config.toml
d_model = 224
experts_per_token = 2
d_shared_expert = 0
router_score = "softmax"
norm = "rmsnorm"
norm_eps = 1e-05
batch_tokens = 131072
steps = 2887
Below are experts of layer 13 (counted from 0) of a mixture-of-experts language model. Rows are named router (the router's row for the expert), up (a neuron's input weights, with its number) and show model dimensions 0-223. Each number is 128 + 32 x the weight over its row's rms, rounded and kept within 0 to 255.
After each expert's rows: a language model's description of what the expert responds to. This comes from a sample of Wikipedia text that the model never trained on.

# expert 24
router [104 137 160  99  94 109  98 123  87 153  86  98 165 103  96 152  78 128 149  89 159  77 147 171 126 139 151 133 106 134 101 120 143  99  90 184 158 175 150  93 130 191  71 159 188 131 109  94 126 138 170 101 166 105 119 156 177 106  61 113  83 122 148 138  83 115  29 161 187 127  88 144 109 156 133 133 132  84 144 153  87  89 134 150 119 103 208 127 192 161 160 146  75 137 180 152  77 128 144 116 141 167 110 131  76  95 143 129 170 135 105  97 149 111 156 170 115 187  97 192 176 125  86 121 168 149 142 145 104 162 135 152 106 147 195 136 136 105 162 109 107 155 159  81 114  95 142 124 104 135 102 131 107 162 158 116  74  72 145  82 111  90 140 198 143 114  89 101 127 182 117 139 160 131 148 125  90 107 120  91 126 165 179  92 146  59 111 153 140 115 177 179 136 130 113 156 113 145 158 148 148 145 140 128 141 152 139  82 124 105 185 117 151 132  56 152  84 141  66 136 136  87 129 122]
up0 [142  96 141 141  91 152  96 199  65 139 181  81 139 131  93  98 145 117 144  75 124 127 190 119 142 114 169 130 153 146 115 123 159 121 149 172 159 121 129  80 153 119 138  57 130 199 150  78 189 129  74 133 107  89  41 116 115  93 117 186 128 173 126 121 143 160 166 104 160 122 104 119 113 178 133 106 126 113 107 112 115 102 115 153 141  78 154 145 146  98 168  91  72  92 143 164 128 183 136 139 169 162 104 105 148 130 174 103  99  81 160 140 114  75 149 117  95  92 101 126 138 151 147  38 130 101 144 132 152 178  66 111 121 106 124  80  94 125 140 123 134 115  47 100 150  92 167  88 125 140 148 165 148 117  66 104 119 185 128 131  76 137 163 130  90 135  86 112 143 125 153 214 102 133 188  65  75 119 131 127 123 123  80 110 153 139 121 128 117 137 129 117  98 156 108 168 136 109 142 130  91 120 108  69  74 157 111 111  85 107 175 117 135 167  78 145  90 118 133 158 166  58  91 104]
What it handles: Common noun completions

# expert 11
router [137 169 137 151 144 131 145  70 130 124 110  92 144 119  99 115 121  94 108 137 122 157  70 134 140 116 203 162 116 152 133 111 111 132 128 126 193 132 112  97 169 129 162 113 166  91 120 187 121 147 127 139  63 120  96 121  72 109 146 109 112 156 143 107  95 127 144 121 115 150 126 175 134  66 102 164  97  80  74 133 113 126 118  74 107 134  66 175 106  72  72 129 122 148 188 125 125 132 124 122  36 121 106 152 139 208 110 125 141 227 105 111 169 113 133  84 139 109 124 189 126  87 108  88 130 136  95 208 211  74 116 149  68 126 152 162 131 121 116 150 100  96 151 139 125 138 124 171 110  71 139 166 126 151 153 186 120  84 124  70 132 157 109 138 121 139 142 127 143 154 127  93 122  93  66 153 115 150 137 131 138 144  81 163 122 118 149 103 167 163 168 184 116 167  93 178 140  69  87 188 173 113 116 144 129 175 154 160 166 167  93 109  90 148  91 103 111 139 107 155 152 130 166  63]
up0 [106 135 145 179 154 100 150 106 173 139 113 181 160 173  74  94 116 139 168 138 131 151 181  83  87 136 104  84 172 159 128 146 108 149 127 157 139 176  93 138 123 153 148  76 122 135  91 122 119 135 124  79 143  75 117  84 108 151 163 129 132 164 172  85 190 134 128 111 131  98 152 123 109 121  64 127 110 142 162 112 175 136 142 108 143 226 113 131 117 112 101 127 139 167 134  73 151 154 107 119 117 120 178 193 121 214 165  87 129  82  93 161 149  83 142 161 162 150 116 161 136 156  69 117  85  99 106 197 120 138 141 126 104 188 171 111 138 138 101 136 136  99 175 132 123 109 148 118 148 116  99 147 134 103 143 169 139 135 127  97 122 145  70 150 122 102 117 113 139  94 134 140 113 106  92 154 173  99 162  81 118 133  85 137 141 174 180  89 139 104  79 186 147 145  99  98 151 126 214 191 124 202 109 135 138 122 183 128 166 161  61 135 127 113 121 192 105  56  82 111  88 151 190 149]
What it handles: Headings and table labels

# expert 31
router [236 111 159 131 110 155 122  98 129 181 122 122 105 140 100 110 142 158 149 161 116 166 117  84 141 126 143 138  99 154 114 129 180 123 108  77 127 165 130 153 106 170 135  65 111 119 146 133 158 129 196 102  97 184 111  78  95 151 146 152 142 108  86 175 131 176 141  93 105 145 121 126 124 131 114 173  24 128 118 169 103  73 130 104 155 128 108  98 144 134  68 106 148 131 147 173 134 139 188 124 156 153  94 101 181  62 152  97 154  96 102 135 118  89 183 127 179 162 184 130 103 107  94 110  80 119 106  57 150  74 143  68 129 103 142 136 158 129 100  99 160 136 207 115 148 188 145 173 133  76 171 126 161 194 139 148 184 130 121 159 130 156  98 114  53  75 155 110  79  99  94 131 118 132 129 141 128 110 111 134 144 138 113 149 161 116  88 170 140 179  76 131 137 113 116 162 120 128 109 111 146 181 129  82 137 166  89 159 191 131  99 158 115 135 172 121 134  94 161 138  98  90 169 153]
up1 [113 114 140  86 178 127 179 163 159 113 133  84 124 138 144 157 101  90  88 125 118 142 105 138 101 111 164 131 131 154 163  79 136 104 139 160 144 160  67 144 141  95 153  85 188 152 116 168 132 126 150  97  97 131  88  56 138  53 102 131 118  88  91 141  85 112 193 125 100  84 118  71 126 136 161 181 148 156 146 128 139 119 169 138  86  90 131 149  95 105  84 121 115 173 127 126 103 102 164 113 158 163 159 167 103  87  96 167 127 136 128 148  84 103  85 122 163  90 142 113 101  66 165 156 134 111 150 165  73 123 124 114  92  80 162 132  92 181 170 116 115  99 139 133  76 124 116 157 177 153 177  72 135 101  79 132 122 134 158 129 223 179  98 109 154 142 206 123 117  80 125 103  66  94  90 108 109 153 132 168 159  95 141 122 139  76  79 126 121 127 112  98 141 135 112 105 143 136 112 114 172 155  89 134  66 114 166  99 162 102 163 109 145 114  94 172 217 111 172 194  96 154 182 132]
What it handles: Military terms

# expert 27
router [126 143 105 129 128 148  82 122 182 155 129 147 108 156 137  41 143 133 144 186  66 130 135 140 122 153 154 146  74 100  98 117 126 122 162 146  98 121 138 160 145 138 107 115 129 125 136 123 195 133  88  88  91 110 125 188  94 116 115 137 172 122 177 153 161 102 118 137  87 157 153 160 120 168 142  79  90  77 103 113 180 135  99  81 124  81 131 144 147 138 135 156 130 216 140 153 107 105  77 193 142 184 168 110 148  72 140 178 103 139 121  52 133 130 137 143  80 100 135 200  87 163 151  65 125 131 109  80 164 102 106  71 134  75 102 190 100 175 115 105 189 139 136 124 186 141  88 145 116 128 124 125 157  71 119 191 186 126 136 101 166 125 148 166  96  85 115 104 106 134 115 135 148 124 150 131 136 176  74 164 137 107 111  51 152 141 139 157 134 115 109 147 157 123  77 161 186 109 130 154  95 148 100 119  93 153 176 155 165 161  96 119 151 192 146 113 128 126 124 154  73  86 105 182]
up1 [195 130 129 137  96 128 145 157 110 116 128 124 184 140  92 139 123 166 145 118 132  78 106 103 102 105 118  74 136 154 128  45  72  71  74 193 145 102 160 133  95 118 157 124 194 154  87 194 173 139 153 133 116  97 185  90 168  79 126 136  96 101  89 175 146 148 141 164 101 168 154 122 150 167 110  95 135 161 119 187 102 140 164 149 156 110 144 167 113 152  97 167  88 118 152 189 183 187 118 106 105 156 168 121 115 120 149  93 120 133 133  85 129 195 147  66 153 144  85 138 103 134 167  99 160 115 127 157  70 137 169 163 130 106 145 154 215 127 150  83 131 112 129 137  87 110 103 130 149 140 106 158 191 118 142 177 186 136 130 151 115 151  63  90  86 123 100 165 100 152 142 152 130 137 105 130 122 124  71 115 102 134  83 139 107 105  56 113 165 167 115  73 178 133 139 122 131 119  80 170 141 163 130 140 131 158 131 132 169 124 125  97  86 101 149  95  75 151 174 165 182 116 125  66]
What it handles: Geography and building words

# expert 22
router [121 130 128 106 149 145 102 155 157 178  90 155  79 145 136  40 121 116 121 142 108 165 125 167 123 136 142 170  85 123 138  93 111 165 102 176 123 144 100 171 141 105 116 113 143 150 183 131 222 133 140 103  90 116 147 185 120 173 144  98 167 136 116 137 202 129 131 102 108 181 113 148 116 165 147  57  98  98 181 109 194 133 104 102 136  90 137 128 170 114 131 123  88 202 126 173 149 135 117 187 180 118 170 133 115  57 163 180  95 101 100  56 133 121  92 119  89 110 132 178 101 157 128  63 122 115 117  95 176  65 111  80 164  96 128 164  96 177 125  84 192 114 129 149 150 159  83 144 119  96 108 107 137  63 129 138 125 100 197 124 156 124 150 166 134  93 123  56  91 146 119 121 130  90 146 100 129 164  91 173 174 151 109  94 146 152 161 141 123 103 122 112 178 122 108 174 128 108 126 145  75 147 114 108  86 163 137 143 170 151 110 135 132 143 129 104 133 131 113 114  76  68  92 184]
up1 [144  78 102 133 127 108 105 102  95 103  96 137 162 107  72 118 130 177 150 220  85 141 144 149 124  99 111 130  61 105 176 153 164  32 140 106  78 121  65  69 142  72 129 142 153 126  80 184 131  84 138 113 112 125 114 186 103 158 159 117 159 150 110  63 162 122 185 108 194 147 201 131  73  56 133  74  73  89 114 160 134  99 145 126 189  96 138 169 172 151 113 135 205 125 161 129  90 114  92  77 118 118  98 167 128  99 132 138 147 136 157 125 157 144 126 124 109 143 162 105 170 129 122  66  96 164 150 135 158  88 130 149 137  73 124 120 140 174 160 137 130  98 124 115 131 170 140  90 157 116 110 114 107 128  97 131 128 167  84 141 147 117 214  77 127  65  66  82 137  98 115 170 126 163 143 147 136 125 108 128 108 115  96 122 130 104 171 124 115  98 124 135 132 145 139 131  84 133 115 102  82 107 140 155 133 153 124 147  78 179 165  89 104 126  79 151 111 126 107  92  76 126 154 106]
What it handles: Route and station descriptions

# expert 8
router [157 118 105 121  90 166 184 163  62 162  99 111 168 146 144 159 129  89 140 163 154 108  62 125 120  72 119 124  71 129 115 204 142  96 114 129 191 125  94 109 106  94 115 155 110 147 178 138 102 151 155 112 157 131 160 153 132  50 121  98 110  85 123 150 114 121 151 119 154  89 140 162 140 116 130 119  85 172  88 175 150 167 136 188 110 159 142 136 133 127  92 125 175  84  81 158 168 103 194 163  93 108 134 164 117 113 162  80 106 116 127 183 101  85 101 101 184 136 105 159  97 164 169 133 119 114 152 129 134  86 139 132 219  89 148 122 164 117 103  82 137 118  97 122 138 150 125 118 120 205  93 138  88 188 141 108  93 111 153 168 100 136  91 126 155 156 154  77 179 106 206 129 133 141 137  73  90  87 118  94 112 116 149 162 214 113 148 105  97 130 112 111 105 125 169 141 122  60  72 141 125 100 125 131 183 166 107 130 138 134 220 131 101 123 130 100 126 116 118  95 165 103 109 178]
up1 [133 127 150 163 117 151 145 154 184 132 101 136 167  89  85 124 171 153 112 119 142 171  88 136 105  82 111  80  92 112 141 125 139 104 129 136  98 121 181 123 132 118  81 172 140 101 143 159 189 107  78 145  92 147  62 128 128  92  79 146 124  55 116 146 110 101 131  86 111 122 101 127 118 136 122 139 111 107 124 141 169 146 158 193 132  93  53 102 187 154 167  67 142 132 147 134 128 143 155 156 205 109 160 139 133 140 144 138  62 118 171 129 188 151 104 128 201  92 103 108  59 157  98 133  82 168 116 156  99 105 138 146 158 132 105 112 118  88 145 145  81 155  89  85 142 130 164 153  99  96 130 131 154 152 118  75 175 174 126 137  80  59 114 129 143 139 131 108  65 190 136  89 143 121 111 165 133 176 184 127 153  78 112 131 135 105  89 127 116  58 178 162  80  89 126  44  99 157 135 131 144 139 198 134 140  67 103 115 119 121 139 108 108 153 155 118  52 171 145 111 175 159 101 126]
What it handles: Prepositions after biography verbs

# expert 26
router [158  40  84 139 151 136 118 116 140 175  72 176 111  91 177 137 155 109 133 117 114  89 115  74 133 105 161 116 171 122 103 146 125 154 141 115 118 139 165  92  73 160 155 135 150  56  88 166  99 122 144  50  88 136 140 104 130 101 104  99 145 109 145 104 101  75  95  81 159  89 117  83 149 172 140 152  84 169 130 147 116 109 143 141 119 137  67 108 172 113  68  79 170 130 112 102  85 111 178 178 174 107 167 136 156 191 116 133 133 120 154 146 126 181 153 152 103  91 132 122 122 162  75 161  95 141 126 147  83 147 162 118  63 116 107 120 180 144 121  94 139 120 103 130 149 186 118  51 148 151 172 120 132  89 187 115 102 125  44 122 124 137 141 123 113 161 101 175 140 134 155  93 115 185 125 154 142 223 129 156  99 125 147 128 138 185 129 135  97  83 128  99  94 159 140 159 176  90 120  48 126 178 126 166 173  88 154 115 109 152 158 112 137  98 122 160  98 104 140 112 106 184 136 120]
up1 [100 119 141 108 117 128 169 112 100 130 114 151 135 143 131 159 111  96 147 141 130 120 119 141 160 152 141 100  73 176 129 134 158  80 198 151  56  83 111  71 130 135 133 210 129 126  81  31 179 120 108 124 159 167 125 142 134 163 125 155  81 175 160  70 117 134 162 160 123  70 111 140  82 109  99 124 102 181 114 134 135 111 133 179 132 138 116 153 140 164 150 112 191 126 105 167 114 151 161 155 156 103  98 197 115 145  91 110 108 114 170  95 112  73 140  33 120 100 126 152 159 107 119 123 127  59 100 101 165 101 104  94 133  99  86 144  95 135 124  82 117  96 103 143 134 174 100 146 149 129 114 168 149 134 145 108 170 118 182 143 172 155 167 128 142 144 114  93 110 121 144 177 135 113 135 124  91 144 188 171 128 133 135 129 160 139  69 198 118 113 191 193 139 101 168 102 192  93 118 118 147 111 103 182 110 169 130 155 213 112 120 113 193 131 158 170  90  82 130 150 160 140 177 132]
What it handles: Years and Latin pieces